Experts of a small language model: 65.3M parameters, 2 picks a token.
Below are experts of layer 2 (counted from 0) of a mixture-of-experts language model. Rows are named up (a neuron's input weights, with its number), down (a neuron's output weights, with its number) and show model dimensions 0-47. Each number is 500 + 40 x the weight over its row's rms, rounded and kept within 0 to 999. Numbers have three digits each.
Before each expert's rows: "comes before" lists some tokens at least twice as common just after its tokens as in all text; "gets" lists some tokens that make up at least twice as much of what it gets as of all text. This comes from a sample of Wikipedia text that the model never trained on. Tokens count by the router's weight.

# expert 9
comes before: "=", "\n", "\n\n", "  ", " Born", "See"
gets: "=", "-", "|", " |", " (", " ="
up0:421497457542508512523601518460508548496416471597589516462475479578469458521432500533435469470498456554481502495524515431497563504499552514589456
down0:514596468546467497476478577470503515425491520511468463485473524503477491404488541550459542566402449470515490478471483520476518509499482530565471
up1:522515503442421522526510455537444489531436492485466476538505479529558472502467459525437547575521457524471449530531517498465487494561436559562487
down1:488487530457499472515490539528500524526457454434515423532515506528515532512492496530486533553417409475453498495489501507480482508530505440522524
up2:567492483544462486508568493535465378538444495504484520526508463515491519526410564528480483562566470495510504489474413546564547481554553495505540
down2:540495498493562516476605577551488477502530409494508513455443528468478489437540473475559571513539522453481517533494493533540550498486487427479547
up3:476467511509495466485563457482514447496547509554563530512519498467420515470466504457498536500556511555498558463558433430581504525446450494547457
down3:482579471520472432485527586467450471508493517475527561540539527460556532482527521508568470505502507533514498495547469475490515452518579435537458
up4:502501567542446602495506507497517539479461537493542430545438444493559450405391473463487488544527542453511457567464529410522442560521503499495544
down4:492450525492446492549535429437522623429496553484536526481459544471516505462432498598497531540529477537495450550504523557413534471537479483446506
up5:526491530457545488475579551543520568567474468496489468456369524524510515444460498520421500536444539461502508503496438503530471577534477507523502
down5:522579545481525490498582562536546497518409512456460506492534498511507523506485483513449495515459526512520501524496516523499465471524494470538499
up6:538527545477448485531479473520485542504489441546485525508480439500475416509486547478451519543477444512479453483573500482520509532494451569547536
down6:516556541485473464489575515500503517515514585420508523530448507512480420483475538441473440499488546545531514496496508520432482503502495509442411
up7:523507506545522454466453511579426507490488497513475556542523441513526521500482467438463463493381509529576518469434499493492476564390467586499520
down7:531542539494519517467484518477519480425520513433450582589451519601542396557494437487500465484418529436451490447579488500525593548482507430441529
up8:460537480467511522481521569517509561505545417440423577451497473460517517575469529538500496512518464510504516500559462552552505551506525518529463
down8:491476463536539527496527457505535490404562469517533508480568540538486514548532511433416456558492530546558511523545498528537507519558555459540523
up9:447536504514476533545482461434519480497530504501556482408465470448436458507485437512460489540484526508494485533484429487414488461496487530527507
down9:538479525543533464503462463466462501521543550526581532488534513492520542469458495534478508497492484505505466500504478483551417517482512464449565
up10:490485468481554469516466509503534484507614452544482533458471487473486520428464544495436483517534518486533525470501512464467527469417515523465460
down10:515431496503487542450512500488521477532515469506502522490464426546530416495540442501540514477445507485577476421540470474482585504501515468493500
up11:433525450487525447496495528466485577614514473484578522527481485583469437544499470478445541532507552505499472439536450529541428524594548491523526
down11:527477532490503513500486544558590459503480505520479496539606412505474502594582540457508505503462550546516539476538463492507512544500451416470451
up12:496468576457574545506451518540477423517511575575468468535449550587431528547482551534473461519575520482475483506483481503538539490438467497499520
down12:547496506498442517555498525539497460506475529454476474464523539516451529489483479482485526496478456480586440480484555483534518541321501509531486
up13:522486485500458484503499466469507502487504516537459524471521560517482543497538560482524460470538437491506555471409451507571480565521553538475473
down13:578459493486452570505486513506462507492553447487523510506528548605571488471485527446517506472459516474492479394448525555518478457431484487504522
up14:510411531499449449505514540520514492507536515522577477511457469540505510458465578491447516473516530485500463428555522439564517532437563505512491
down14:559520488470472509557495548519529511499509565547497511511531569503497525481546445479498475509417496484438514484510550531477493569474497433496444
up15:509511429469498470450522490506526489550499540476551448450577492499516526504499545494536519487527531520536500495515532470547434490474476565410571
down15:494504505511470573471493480543540484548462490600581528570549488523479496484500502473520507501492531451435501483471445503476506518558522414474555
up16:488556511489509450505494453522482492533537461449511471498475455526497549526422507498557542533434556481582459574534536547542443518541504486475502
down16:501547511532549488524520481517497522491477440532504556429560549483510516542419461461527529473585528432531504463464529488501491479474488513495461
up17:384578524512562497460443488550517481511476575520433431489494485480441553451528465405514436500467521498529507441497428564478519505428461500468456
down17:535525472466500446534510507536549462465502459560526545499491487470472590511578470498550508438427549536563530490455454453483504565493587459524531
up18:519548566513539510518523553564472500541464429496536538510465546508531487427501525486500463506582522467533474471514431486457510437447545507485510
down18:533497465591529430468519520486447517500523466490482464449515493564424467419522472504528536495505536469504513463452547551535487508502521466492566
up19:483482523542479492552462523474499539544480542584527518482477471486516519575576494451530532504486576418525513528507519478498477551477524504525485
down19:386513443467557531414473475519500570526552526563489543490458472558485557524506523521510486489575512550518507463457509521541422519440437497535477
up20:436533511499490542583497595514508494529530427517543476505466548512467462507571519430488444472525536518498468477474532499476514467507506397502524
down20:476494557485481470485470522531491495474464568450457490401602498486504479496475585425503495550570413477452469500479540529439542497464504493532448
up21:451575490488487455499525520510580465499481473437570467454474506450549499468441491448531513430479492496521494493547557503495495461492443433459449
down21:541520541478480537528440535465558542515426463491544510459570488396438536387408503504495455452482500558472483525519561490523538456514509523551513
up22:497443540445473517430510499505521518556504567496485469470444496507525484434560484422479547481431520417497598508534514546473542574444478505540458
down22:547483543555509515444490453530508540504523436491534508498462586533463457500480501501478476547505646487517487513474529537546562471447475557555432
up23:474551502506416545523514500490492530537418529472541524520453452489542391562531482454394546581503555496510455529618469508422441471532529549486505
down23:496450501555460469488506460489489544531576539488511459487463443468431510490519537531498516492536462546430464469460562442539495499472509539458526
up24:541463459446470424513481551527516508456505540454453468537463513474507447516508537558499498495544497525537446508543458419526456520539562562453548
down24:536547510448508555532508542518469519469498453515572568465564465572477529576493447525505492547472467549519429545529470545425470512496561526432550

# expert 4
comes before: " |", "–", ",", "=", ")", "The"
gets: "\n\n", " in", " 1", " 2", "\n", " In"
up0:557529460486489470523467532495499454484448477450451537551566509534516550543464549507549549475447482497530447490490455515550472424481511500481484
down0:460497481506572542506489519503474586506552488466588479474561479547465447521501480469537528514534492492546461532465507428511529403466491486497474
up1:481496504470564531534501476497509439493595532489491534497531538485437461457569426496512558561532515459410495550445517562486505517389503498547491
down1:472519498508487498538478426539536506468519487493526528505530473618480535504518502484561478445492529500480484485518481533527478473497535533437501
up2:507488531474489557485483501464448534586490486457442502466494542524458495464498484506506536518538504551475500506463439496598450585483534531544525
down2:437488536549500506552480521466491575500476596522544457541435392465459501464459443538488476547523537474492528552508462513514528517496474489603583
up3:566519576488537506511563479449560496492428605531517501600449436542511400461587494511579426506490555531556568507589537493514443541506454563594490
down3:513540441436495445561541472487489450528479523495475408486472558569439504466495465500443567565478501539498517478476502580474426513466539515462526
up4:423499547458536500528528463568482536512535440455495470510472542477557536397538466399495506474514482528481466489501445537447471489507514495579482
down4:492531477500505521495508531525517530556549519539548522551554432468493531505532513380636515531482438550509575434487437476494454518569493486522429
up5:478569539486491497492521418474574542439528526532480526437478484525527464509508464483517510491486478444479458451520504465485468528487493497477528
down5:486444545534494456557481391597495418582450520473501500596526540420478508550555548468566486505481510474509543514484525546535472467506528496507530
up6:458521587519483478492486467531499543497513484447499445515460464418497507469489496468484561469494519543539474527482442473445463493511543491500452
down6:471436556469511519530541560473502517492505480490482465544490527507535498455558534545436482539497449459501518439508548484503526495441552503542427
up7:532569484508451501494504461520533478507537508503509486469533482445595548520513526562489487481488576469473449524514608486536500470481428455433509
down7:501538465542535470501469533475478444574554437522550492477538467441506504581490530564472480515480473476497557521569526441477541548453577510463488
up8:493471465546453494551418589468482485547536490527593506487502487449521558524564478450459491516487499457442550485451464481531467516496511505453479
down8:495528494521531505467467370509525506540456493518507573507522490514515484532500469512437542518487403553502452553516552502477501563562472460566516
up9:527492446518413517508508469492461497565501469460519473513523444478490512524493448582521523504519464511442547440566445549460448564499443524547527
down9:495456477418444498479543429445412417517455527470523477360483475522615469548571488489465506516505437442516525509501520481511491523473486504537522
up10:445478480477489469495492520596435460533461547495478545524499471534513501494449583546517548555484465447521457471493462537539444502604486526418553
down10:531577436524540488464434532518428453533527450473510506555456486461444543447504458456511554487420484453505550470548488543503467446469535458447479
up11:468493526578486517473495497498498563476540516470495485468435467506488480508435489438549392538528503526444523519531558611492508488502505499492527
down11:455550407470453483452406479537526377518464505503526532522525435562454529474502483478442454436504471492551547499580486560519594569574496564534456
up12:444464557545489521452505521473433502461476491499578536496499466549534525541508493488532491478493556469448562549534487475478577527446543475496531
down12:535459509482541485482558489442472429518431496501469452496536516584543507531515533468525521476461566456585530495431535476425469563460447489576490
up13:503482503507473519531495520532445522488476480428529494464470431479523518515538428513551487523570475422506438499496439512480437439549474476444501
down13:474473456526473440538570573562460534532453502516532473488529455426466504481589509502379513389466514506493532461552425440468505527526564511499509
up14:491558527539533470525490491524484451481491498526525533503468427499421581485546503436396437472481474554526464545503516590481539466526513499500551
down14:512555517500512456575576469519481485496475474465521508545526454499489503556490440563510479516544461540480473493428497539492509520517494568443466
up15:552512458497528452564557496508546462507563559520523445473555484518481460587533494519449543468473558498475524522518491446528501560474475524486492
down15:515509429497516556563498442491481527529523560429533566382530419464528558470484475535541537519496432494442489474538515502513565555478512505529567
up16:501526453456470488556468495446497558457591445519475531517553482537440466441487406534475510524509425413445474494488493464485438495567507478579577
down16:450540527535502515530519503497480485499429495450438535514541504433475546530512506539455479460499549631486521542475532508573520505480454459457446
up17:480538527446468478432496497515545554502449467437469511528523507537492464546512477483481583449487459468483531494538518522518562479474416477478463
down17:528485489485461544519458534483435454559541441496538476502435494536546580419513496491463517458503452470380522474519459490532462494531464558502577
up18:551515441500539534502530511472534543509534467480468560524464486485464539474490474509496589493477519482476443519506496528525461474494511491587559
down18:505417489512460538415474453453442448506542522513548476543458541489491490494395511556479518473480493572520490446541574495482506474454510493444590
up19:409492545556495556497523473540531580547507547445478465544454486526529504582530507581475587483482506542528501532507402420478532539473457505500497
down19:493600557529564514490433475542505438466475486462470554496446497470513567504494458521470503491472505540531474463542498442490508519531407449453484
up20:463460505457535505497499519462531532467496482495531481516511470531545506470555496497536565510555433401504527448528520489393565510519476509437495
down20:527521586497516446528520528527539564535511489533531490557508501451507474492493482525547475512541521445532442390492521432493461482461528536543503
up21:442526524418458500438487535514483556491497540503495418511462509541504502491484476475560567538445443515558452493431459494575456472480505506510511
down21:519519502474533466405468495565451520386527520491557539461473482535561524492524474460503479541532474462512529554558447515469483526578493426502481
up22:476489510523546448514487518527556526514444534430589480475513496531565428566483494441549518526444400597497592449476525496441533537495526564505524
down22:464503538515540537477536510488429471520567480499461505457472479500530505455442535553503531514440489409455554506519558538544491566561514422535476
up23:480520519485451469454469410504436545440481564485511492497485521441472461489451499465521498463529463555471536538555532474467439501523471442502487
down23:427477470470437485584558524463516538541527442570493502551523488456473484433384488556558482472575535529537471501539471460501440531488423516451526
up24:520539538468517514455537442416490479480515513510538451439520430553491556513491497511573522510426527443457511522540563535461537513484520485527472
down24:475551563500509542475515390471510516492526512537489440542542488487539485522458508505519499423499512565535529499524479491564427488551503511490542

# expert 7
comes before: " the", " a", " \"", "  ", " an", " his"
gets: " |", ":", " of", " as", " was", " is"
up0:507478469565458485534510527485442514504519492497486570441622477571498489568494460588555541487539532464526506579494529499533469513468532448511448
down0:523458477508478494490451535490469510485519526586459467498513513489470509518482581501558481550455500489496474424451495529579496524551467456479475
up1:554515576447467412543530497510469520490447406526526516503550514470501504542467517549560534525395500483475483483467534487498466504437460423494499
down1:534519527495480537461501492510470462520521491470490547564468518436487535553463537508476463521464516564596475482539524452506502527539543446413484
up2:549482450451566508524463483482480499498489550512527514486512490510454536563522516485481512456496496500480505544455498539489428507575520465541520
down2:487494553524479510481506528487489544485465553531504510453478483469573497480508515483527557458488480517479546508555469614461506469575473509520531
up3:513530500531508495474550501528450461516473557512444530512479442530467511473469512524442458540495484490519526478490480483542507514496431436518504
down3:499482528492476465452571471504522503542499482438474520494497494550472457531463513446407440455523542528490482501541523540483482404478463506502556
up4:571448458565491449461476585537436481468540479469473476501485515464503501519503524516401426483538471506489456547481524530445552485547554514488469
down4:534570500513499553551483447505441541442532498485495446431504461485478520503489474573465509542542496515558525513492460527499500489474490513491549
up5:458392561521476477564475510441451467510500451468543461470473509474395453540530478559411514537525483542391582553480516451500462497473509493493534
down5:472491483554483432418514541476516496454476463486560433414502486518513520537536478514436522476573494446501445473486493435477503524503572471520504
up6:492490490481433567513525437536509533546553501561528489495476495575546563556480493525498564541486458462528553501507510533468534503472536496532514
down6:525443453541438465470481438472498561478568540451445465569544485459484475511515461533472506485483491524462532517453545500484510471570524524499480
up7:531531553564463480569469583493467477560537438451505534479474482459417461567523498483560540542477558437491483468541460549508532563475465481559479
down7:562498488517503523507525514531406460538459524535488526535537513510557447458488509499551492535528587469462498503490491508475567485518525481478584
up8:454511583479457517492532528481456504478442531459499497474524439552517420449465494563512478418518440433591536442550548529484475522549496524486473
down8:467521506549505452562525533462472549498537547551523544533588487475453432486544520540546553547563557540504482511493475468581473470468524532564430
up9:572468488517522537535557456496522477500470427507511462552565563505441521573522547525538518506541571515577503521495528443546491537460500545512460
down9:546469441488468531582438439459389564552524544481456483479587523517415485489514497481495577518482485506451449520505426516485497461508529466451479
up10:529457505521488552435488442535450415494482567519481520538499388493468545550557508536478462455539579456524454506422490525536493466547460516516496
down10:516537502530539564491545532549538573533516536504552494455534571494456555502449489485505479488520500499456486537557534496514475584524477469494406
up11:510485446445510509443501547467595429496497509486492622513503508619554463520512485449526527476486484477480552495496505503531478506469491493469505
down11:520507546417478502501434547517482481511464537572540462539558446543573468563556491433499524497517478507503522444481515529517416511548500576572449
up12:490464566566520545531525495503537476547578406452516498511451518551517485456518499494542504500508518451526488534546459549529545453496471462445507
down12:544476507568497531500509464543397510560473467569467477484524552511499538523503540472534501451542538474501471523514564501441481552456512432519460
up13:523488534524411488522551459526526499538522458541468480493491503514520551491464521530556500535533499412506502495503506444443503500449474506501473
down13:578489451551487496495452497554538506535539585454452451480511563469472583502432560452551426478468477451476460460550523487504565546471507506487506
up14:501567522463495462538522463467485534560463448482536505411530503458488508467504523430427399456497514535505572487487535417464504538500493528514483
down14:526543480558479428462445583493520505457476477496460458567502489498507572508538515510477517472495481498473532449446489545497441510471530396445514
up15:523545592501434454518459488515490522570503564501571476547472561546538475395590502487495549556521570545539561489490444486446527528434478545497496
down15:581539436500532503416495476530527487480525546474519471533538449479466493506532524467415536529466471527479534488506537536482483518494489595475554
up16:525573514495544510484506528507483524454600572496453551446547497561480589515470531444510514496512506490559501515512548474504489451406503465551504
down16:462557524425481459539464536533473542532489556533505489448501479500486543488486474506555469560516442525579419486513560620450450493601535538545466
up17:563454433530547470487423443565535479497541456564480504491488462490473531532483526518476538460475485509462531562433589468535492445490549529528483
down17:454455519511473505509485557508486496522576510517518528516479451512469442485513508604472516466445473492455515581506510514551436537551620568551528
up18:432572542472467551482568525482413473490514462493474463516496496525546527507497392500531528470520510494474451497506494539452511546522468524437505
down18:483513510455433577503483499529513516474438530539500511471522502545503503508456453553579519539518511510434500488526602534532484487497462481526490
up19:559474434531492456357460478488515510536452543509491524511463486529447415486506475451449518484506456490518476537535457485486442540536555567544419
down19:512510512502454469450586508388515517498432490508554445580482480494508511564490472462531521456564448394482448391490459520464499450605516442497493
up20:600494475386527502530464498496418486584517467481505489492460426505507532505550513423470573569554494470497539479540498546502526514494438526511523
down20:479471516508478482492567479400466474534507539495534503504516563473444472503498501474464491543534382449526482518569546528480570503482509543458523
up21:500505539486416518482469452509562550574457589505470483512556510501537478443481436459453482497553487520531471467581432525481428466551513478499468
down21:485518512538509479458525446499522570478459495470518512406517464432480475466536518577468497495502528502507503437587530494483475489485498526553477
up22:508500534530513542536527446550562513518510487580505510447524516511478515541447474572526537502492493505518465511523596515484569486468457506433534
down22:525455556486490483530479438513475422499520457458480485439508552514452457527475490430447461509511519520561456466442532543483563570526524511519552
up23:562480403540529521479542496491490526501537471434525507491370528509472474513530446519509467463525558500578494475526511618468529474474501561520505
down23:511453429468534604488496524489439517462504479548522494486480603459452510549490490587435515485559511559560540564428537492541502510521444584477571
up24:500553453468492533487459566481474472504415531458468514461467520445505532455466557475461586513530516511494527495497442518541529439529433493536506
down24:504507433457516525498496515481479437508465463450511444455498491505547468543549545567520589377473471459491493547505500524444550519520550514482473

# expert 1
comes before: " the", " a", " he", " be", " his", " it"
gets: ",", " and", " to", " by", " with", " for"
up0:479447484536480490505493506463513477496502477535504502480464572567539516450504451506467551514517566552563539498572501483519477506519437453480526
down0:542508567500502483491446445515424443489534541529493529579429446432503525475566530545503499490432524530524548455498432563457454496503562489502568
up1:497532513559545500480506432482539504441465570544501516569504488490539465473595504492554484454445520504535467562508497559492514618558532534540466
down1:564530452472529484439527531484461501504547512516568497448530505479534457431503457630554486498476443543490522457546457529459496501585455490494450
up2:504501465507575565502522521516534506445468481526476584480547473466551491517488482499597451506510514498507488482506508470492474527476432456498547
down2:513471504452556443466448546530527470485460524537484488522432473446517452542510472530547477512505446501447489564483522601465585556521448463426522
up3:523505480457481506511471488483551518563427474506487478505520493446546508446478489532521536486501468477523518461558451406552456553529454487490461
down3:514513538571508516548499530515517600510471459462546393527547453478523484564497481601497567558487520456514483461517542461532476482475532491559526
up4:605481429444550532498518433496563562448473559405484492534471524559545455523507519396463527485542473512491424540438557466436452519488506457491476
down4:484473502507495576540512544448500549476555488541471493485603515487513566499494476444485531501399472537474481499530515437533455585520507474494471
up5:535475511543441535500554467447512504572501585562500522506471453540436533471503473464523423459522511539539561572450564531535502542454536434491479
down5:506498454482524449506484456463472442557515482485549484428537529485443459451577501538548472513477466538571577456443533523440458491512513548423505
up6:508453534511491480512430440561543563561486473480473476471506536516431440503521517443552530461454512523538499512520475506564476513552568477456542
down6:470475484471548483517504566468418527440506432571537462531489538494460549492434471481488495523480527529507469489490549558502497518528483401404469
up7:479555550476467480553552493530516423567480492543448528547557625466482460503531542534548518448459492471490568485501482491519487429556409519550492
down7:465518540453482442554449425420439487473518489538508507497453512380470471534586460492465501488492510452541562493515483548522497505471469539475521
up8:523553493594543518511463482488545416502442525478535584494482494492509498467479452577491495514471499444468496535476558545511451442574532508543558
down8:431594504507537492532557531534468521468484514534521470487482464469507554557502387507481465448501431507472532465546493508516606541486488546520483
up9:434583527550460531508507536514521546496532493435512500499489482515503557476467490426506505472465474528497498442424540588482539483511551474527506
down9:576419523548448515467485502609472455491437501491488511531519471512531466533531509533551482552470497463540470533520521468433519567566540570481488
up10:455391562511459556460514486463570488490457485534573413499523424488517476478572515512420505497448537524472435565484540531511540554577559507524430
down10:490464491501500427532472428505510529512476564435531457525538555457488491535548471448462524475466590484472525479485465471496453468449535602441442
up11:470489451475577577462467479402505524438417499499593467437480445577553482497455478526491502519435464547594485492443514531548536446521501491411432
down11:541451461471502485511405572507509525521448484513489465543483522519505511468424507493525493531442482475497493444389502466415463468490535534446450
up12:527539495482481583505523499540532522493590465482525504434545504509557453409522505536490446524583506531533517488440524496498514457448477543461508
down12:562546486509531513508505470482463498496475485497557537489464467473465441428521537476498482478457489540554531509436534522528451460483560513482528
up13:508450511491533528512542474445498461547621476481563404550522483437465564436472536515420513557504476483532485547481519492466506516494583546547511
down13:489461493452536570522379519475476430492539458542567437576473548481504524522480508535469481502536513482462517465495439501456531536458559493488492
up14:521471544401477455540501501494493484457512495482536523500483510580516479485537563486492483491473524505530466488506508447539541461519447496430542
down14:516490513484529479463539490487473521539548533482464546511446433478531565501479506583442444511524552452511465511486488518521503498551485484487408
up15:484439468539452461475513522435530505575495448465511457504501383468492523581448484512492467387522560508488485531519470520515507456511526578548503
down15:501438462557501466494532435498555564571467586479534560536495508510458422522478419382460420506515460436466548527548475537559558487472519498467515
up16:561483535471543507419435532460466479552519521431482539509454486500537551479548509495477467543494507479542441520532470466501493464530533520469427
down16:448461464539437544497466531435587504544452472558531472548479420520443515471515479466476492458374417605475469502453513514487440503531431473522484
up17:487480520475468466506449415453468555531446502505504449466458485380529512512446443505467408426518535571498368514474554555469573521516490497502469
down17:472456450581548560498476499569568499531507465401475510544508504483506527472528523517512431524483529481433584461506481506551533559510510501528531
up18:558525557515450531528425453516487547511588554444547528540558516436569470539571545544457533480493490527529529581535488437511474415451475538542459
down18:504565527515432533542577433462439477554445451517464497469553511607525543537471531506528567514512406466543555505495531551556465461470449464453461
up19:557444480520521438568480466466497497432493518452442480532418455571547477456499486514380500557500492540532506495446512462530514463497444420491504
down19:479521505497449462528483468479479494473412521442449480470526549540607478449522445471484506486585491474545554458570454471488487477438450424496513
up20:461490480516445575510509430439423487428558492475549487504524518546524455461489513476516519388526423482534529543467456535542545426490498511445490
down20:520488517471494535527483456561545570526549476500522475491516446515472499487521574477410494415459504467515495416538532469474522509534569509556461
up21:509536510493442541469569489464536473498486471484540456471492466467412540564471489506458519480505533529473458502527595458482454525535529473504530
down21:506501483481503484478525541499478523606559419495520523570491507554528512464517475561514461498481534487518588470496434519403405434515484465544469
up22:497527509569487524456471520527522451470591496483426516504508439418431414492639524535468488532505522455486484482520559509538555490496493496492482
down22:496436526459523431562502501423463588487580506504498488527474544451492486530441575446467411471551468436539481551505538459456448585478521484500585
up23:502439458491476525532499528552493491525517501437546489462533439504450554469467459486490536522531462473455530522524459454479438530418488538514519
down23:445524457518499553433513488472494538467476447466470464450530495479503487499459442492480496460529473475454511511574494510487546461453512494475541
up24:530570432522557516486468479455506478497423488476529453535521492519505511491476582492499467474543495586477568494530471522467509428561432490423507
down24:540528481460509454464529540499524489462520517504490436511466552570511466445556598473504569457463436394487465445500457561450468491506474528470527

# expert 5
comes before: "\n\n", "\n", " The", "  ", " In", " He"
gets: ".", " |", ")", ";", "\n", ","
up0:513503475480512501490525473498487512470475465497487619476484469478541511526423569513500480443545487496463530537521487447497490459465481501555426
down0:500505534515525488485525504514499544519522486558484479471528541485480449473509549532528446481508512545532523541489485554542461474543548545494552
up1:490464487411413523504441449493528527430493485535473507454502515474490528458508464468425489511443442461506471467546474465438541571508473566534521
down1:492500548496454521473505476494547459509522526511476534478471419510444562400480504416441457465469480413460489458437521537567459532533525447496493
up2:567503413496533473482479540553508556471480445525463511513503495510488494516423459550537522473547554469482456502517579527496459577505525549528528
down2:492409465482470517519505459501466474561581522487532508502393509472416485423444554479447479499529581517556493572493571479501543565502499524539435
up3:545531492546490459485429478427456535508499545558467491566546476436536538531520530443449558460464449523495497456519551498487555569455491519493507
down3:554507570513380489468508574440504532492514540500497536499534462534462481584513425452449517504501546480510506539485457459525508490534523545525501
up4:497586513511446510473567499563529435535471581523491474563524450535468558517507474415505481468518484521534544439571506515436567482483562551577525
down4:503525480499519479506548499506527447500487491546458472539583455526461474514520481544470475438499473589425524572506483472544605453473431530470441
up5:510558572531502517484554524489505599539494525498562516559491506502526412468434450535448548518548481498486502563489520504521522424414484504484447
down5:514482504507522506477518589488446460512481574502464449513504514512465480496507525566454491513497540481432500536585509524524507494549550544484544
up6:531535519563508490515504546499600471454556534465464518504441448453503501515502471494490564507477489520485456473500436411495573487469494470513503
down6:426484532489501514505478516537455457514514516575491555530469556491475478482444500426455464473548577553502411550511510456503482480528446510449505
up7:510541447467544531572512497518506504452464458530472525470487446505525530472472473499505443506502501529455493536525455490530546487520523574507523
down7:492536490516511499519511493480462474553597511544485572517523575543474456495468473554451520481494456525512570499430440521514443539518537481540427
up8:511561506530493498499447501502523476558543566569556522551502495467479528428480583527612484481474560439506540485422499454520523512545460465466451
down8:492487508547513515546486479517542527555529561503540476500518487567445499507570434528586521477535580499484528468433512567569500405451486482485471
up9:544529529522497502575532518501519487491574446522487468493499522487516480525555415537500513564469480511460493566528504526476511428435504540421584
down9:532467524493493498602497483493468469500571450500504479442551491509552490506514430488570511479515531537537586488466506508501462554482511485480493
up10:525414539584480478474505488523558461431536448497451515494377509548492497483420481445567480582524496528501349446493550453460505476519480508443521
down10:515468529429521467463510516436526531435484431504519533508501551455508536496488474508436540505523527515512493520460511464493538507463521520432528
up11:396456560572498504522476549538556519488456473480462463533456444498466425475537512503552478495498557488516480423538399524488399449417449518512472
down11:479539490469523454468495454467479494471524504479541537547474536540492523550539460559478469568556481553517577539457510463486558546491502480495463
up12:442550552500502502410545464541570492530507547535503582507475523397539506519514495537502534548443509533586465489485520425516583467469516487540449
down12:478526489487472612527544540502492496543471471489541488498534497473515522425474516482515493465464554538460509487555511513539498410548474564509497
up13:474550485548548542493505477475522500492555490507505449528465504555499480555603487491474461500532471484372496589462469548507486529574418509516495
down13:492462522528482511463498529536472526574501567478590483438464398517535461524489593530406410469515522459492468504469536490508467531493565502440601
up14:516504504487552551517510474615464436507431459534462478492538450578504551463586524485518482484570518502465434527489469449505545484523489557527509
down14:484572515459452466459511580453400533494464524551522458476437464517477564471570495496599436560498489466520535466456463504497433431492536515468480
up15:448449564495510510566454461443493529456524533569551483489526460535532485494505521534496514429534485471538564502526433534541482464485558495464516
down15:444466514504486506566497500543488483523450428420422482483525391472546520385487460546503492506529384464459529506464484541540452456524484530545471
up16:485490472501544493558508583665529475539545515501493443511425511476545442487536468510491492512522523480400455536529468501538492546516470569503464
down16:483540497460513522506502488491515499515452518483528482605511462514508564513532470587474540417436481463578424471547432527476529614487556481504476
up17:494520466553532499494553491483521531508488528444477456530445517505471554387467483518458467530545502511516419470489444528528416516530524493483531
down17:388490471548480498481507485504494536482498549400503539531434570475496469547530487518529541501475509483442483538530545546456498557516583544467452
up18:602524454525556494506472473467505509440502476480539509516513555578437541526504465500501502572564560524544530473559565542469423525569540534496472
down18:515545481521527474462494499515549507471563479478543361478494472483493515491436502492518486486428464418475478492508502485491533537501446522527547
up19:502446520478569512462518478517486477518556508561426516474453465582500530467488523502546560528459509459505504583381463542490544538519498493499453
down19:559563475546468478464479520447473490484505565551531499588501487511559493416477526481490491515431508465481467510440487430483510500550499531482421
up20:508513440482506403527532459555508517483502563474482524484489538528521414511455473455476521477459451503487413472474507461486505529482464511482498
down20:533505504428487549518456536537521517454481507539496512503470565520528563485492520495481507497434486408558536514517538459555477564555468413412496
up21:439555573590517490473457493462514541456484576462476523393528472490566395535596493561453509525480459537551519511501538472440539501535420409472507
down21:471532479505524521512451440524506450510443448469464460592423540441547543446492547467440504464494534548493476463566504538524517469505491432529517
up22:526519533514471463497512525482438515468526459522480437495470453388591518485518521500464515450519455519473475459452535518480547439533525519453503
down22:461514447461604553501561536479570540373445473595498501488476429467546521511536471515472494468415498526422468581492484461517478503522447465509538
up23:486503474486553508504531412517577533451484539520458473539429519491468585565449489547520430484466435561509463518544532488512487431485448460464517
down23:449430491563522429553458520497510502405480477502455517524512536483555579499474510494485496503584531534523527481511544505456505475473431462442463
up24:469525500485546448477527477438507491487482453483432428458440527530503491535519499529450544476486535501544451460550556527528490476522464530516425
down24:544550464502450531521472514485470465489494533445533520494479473547503522463497474447506463520536495535503524468432466551575509480502511556385503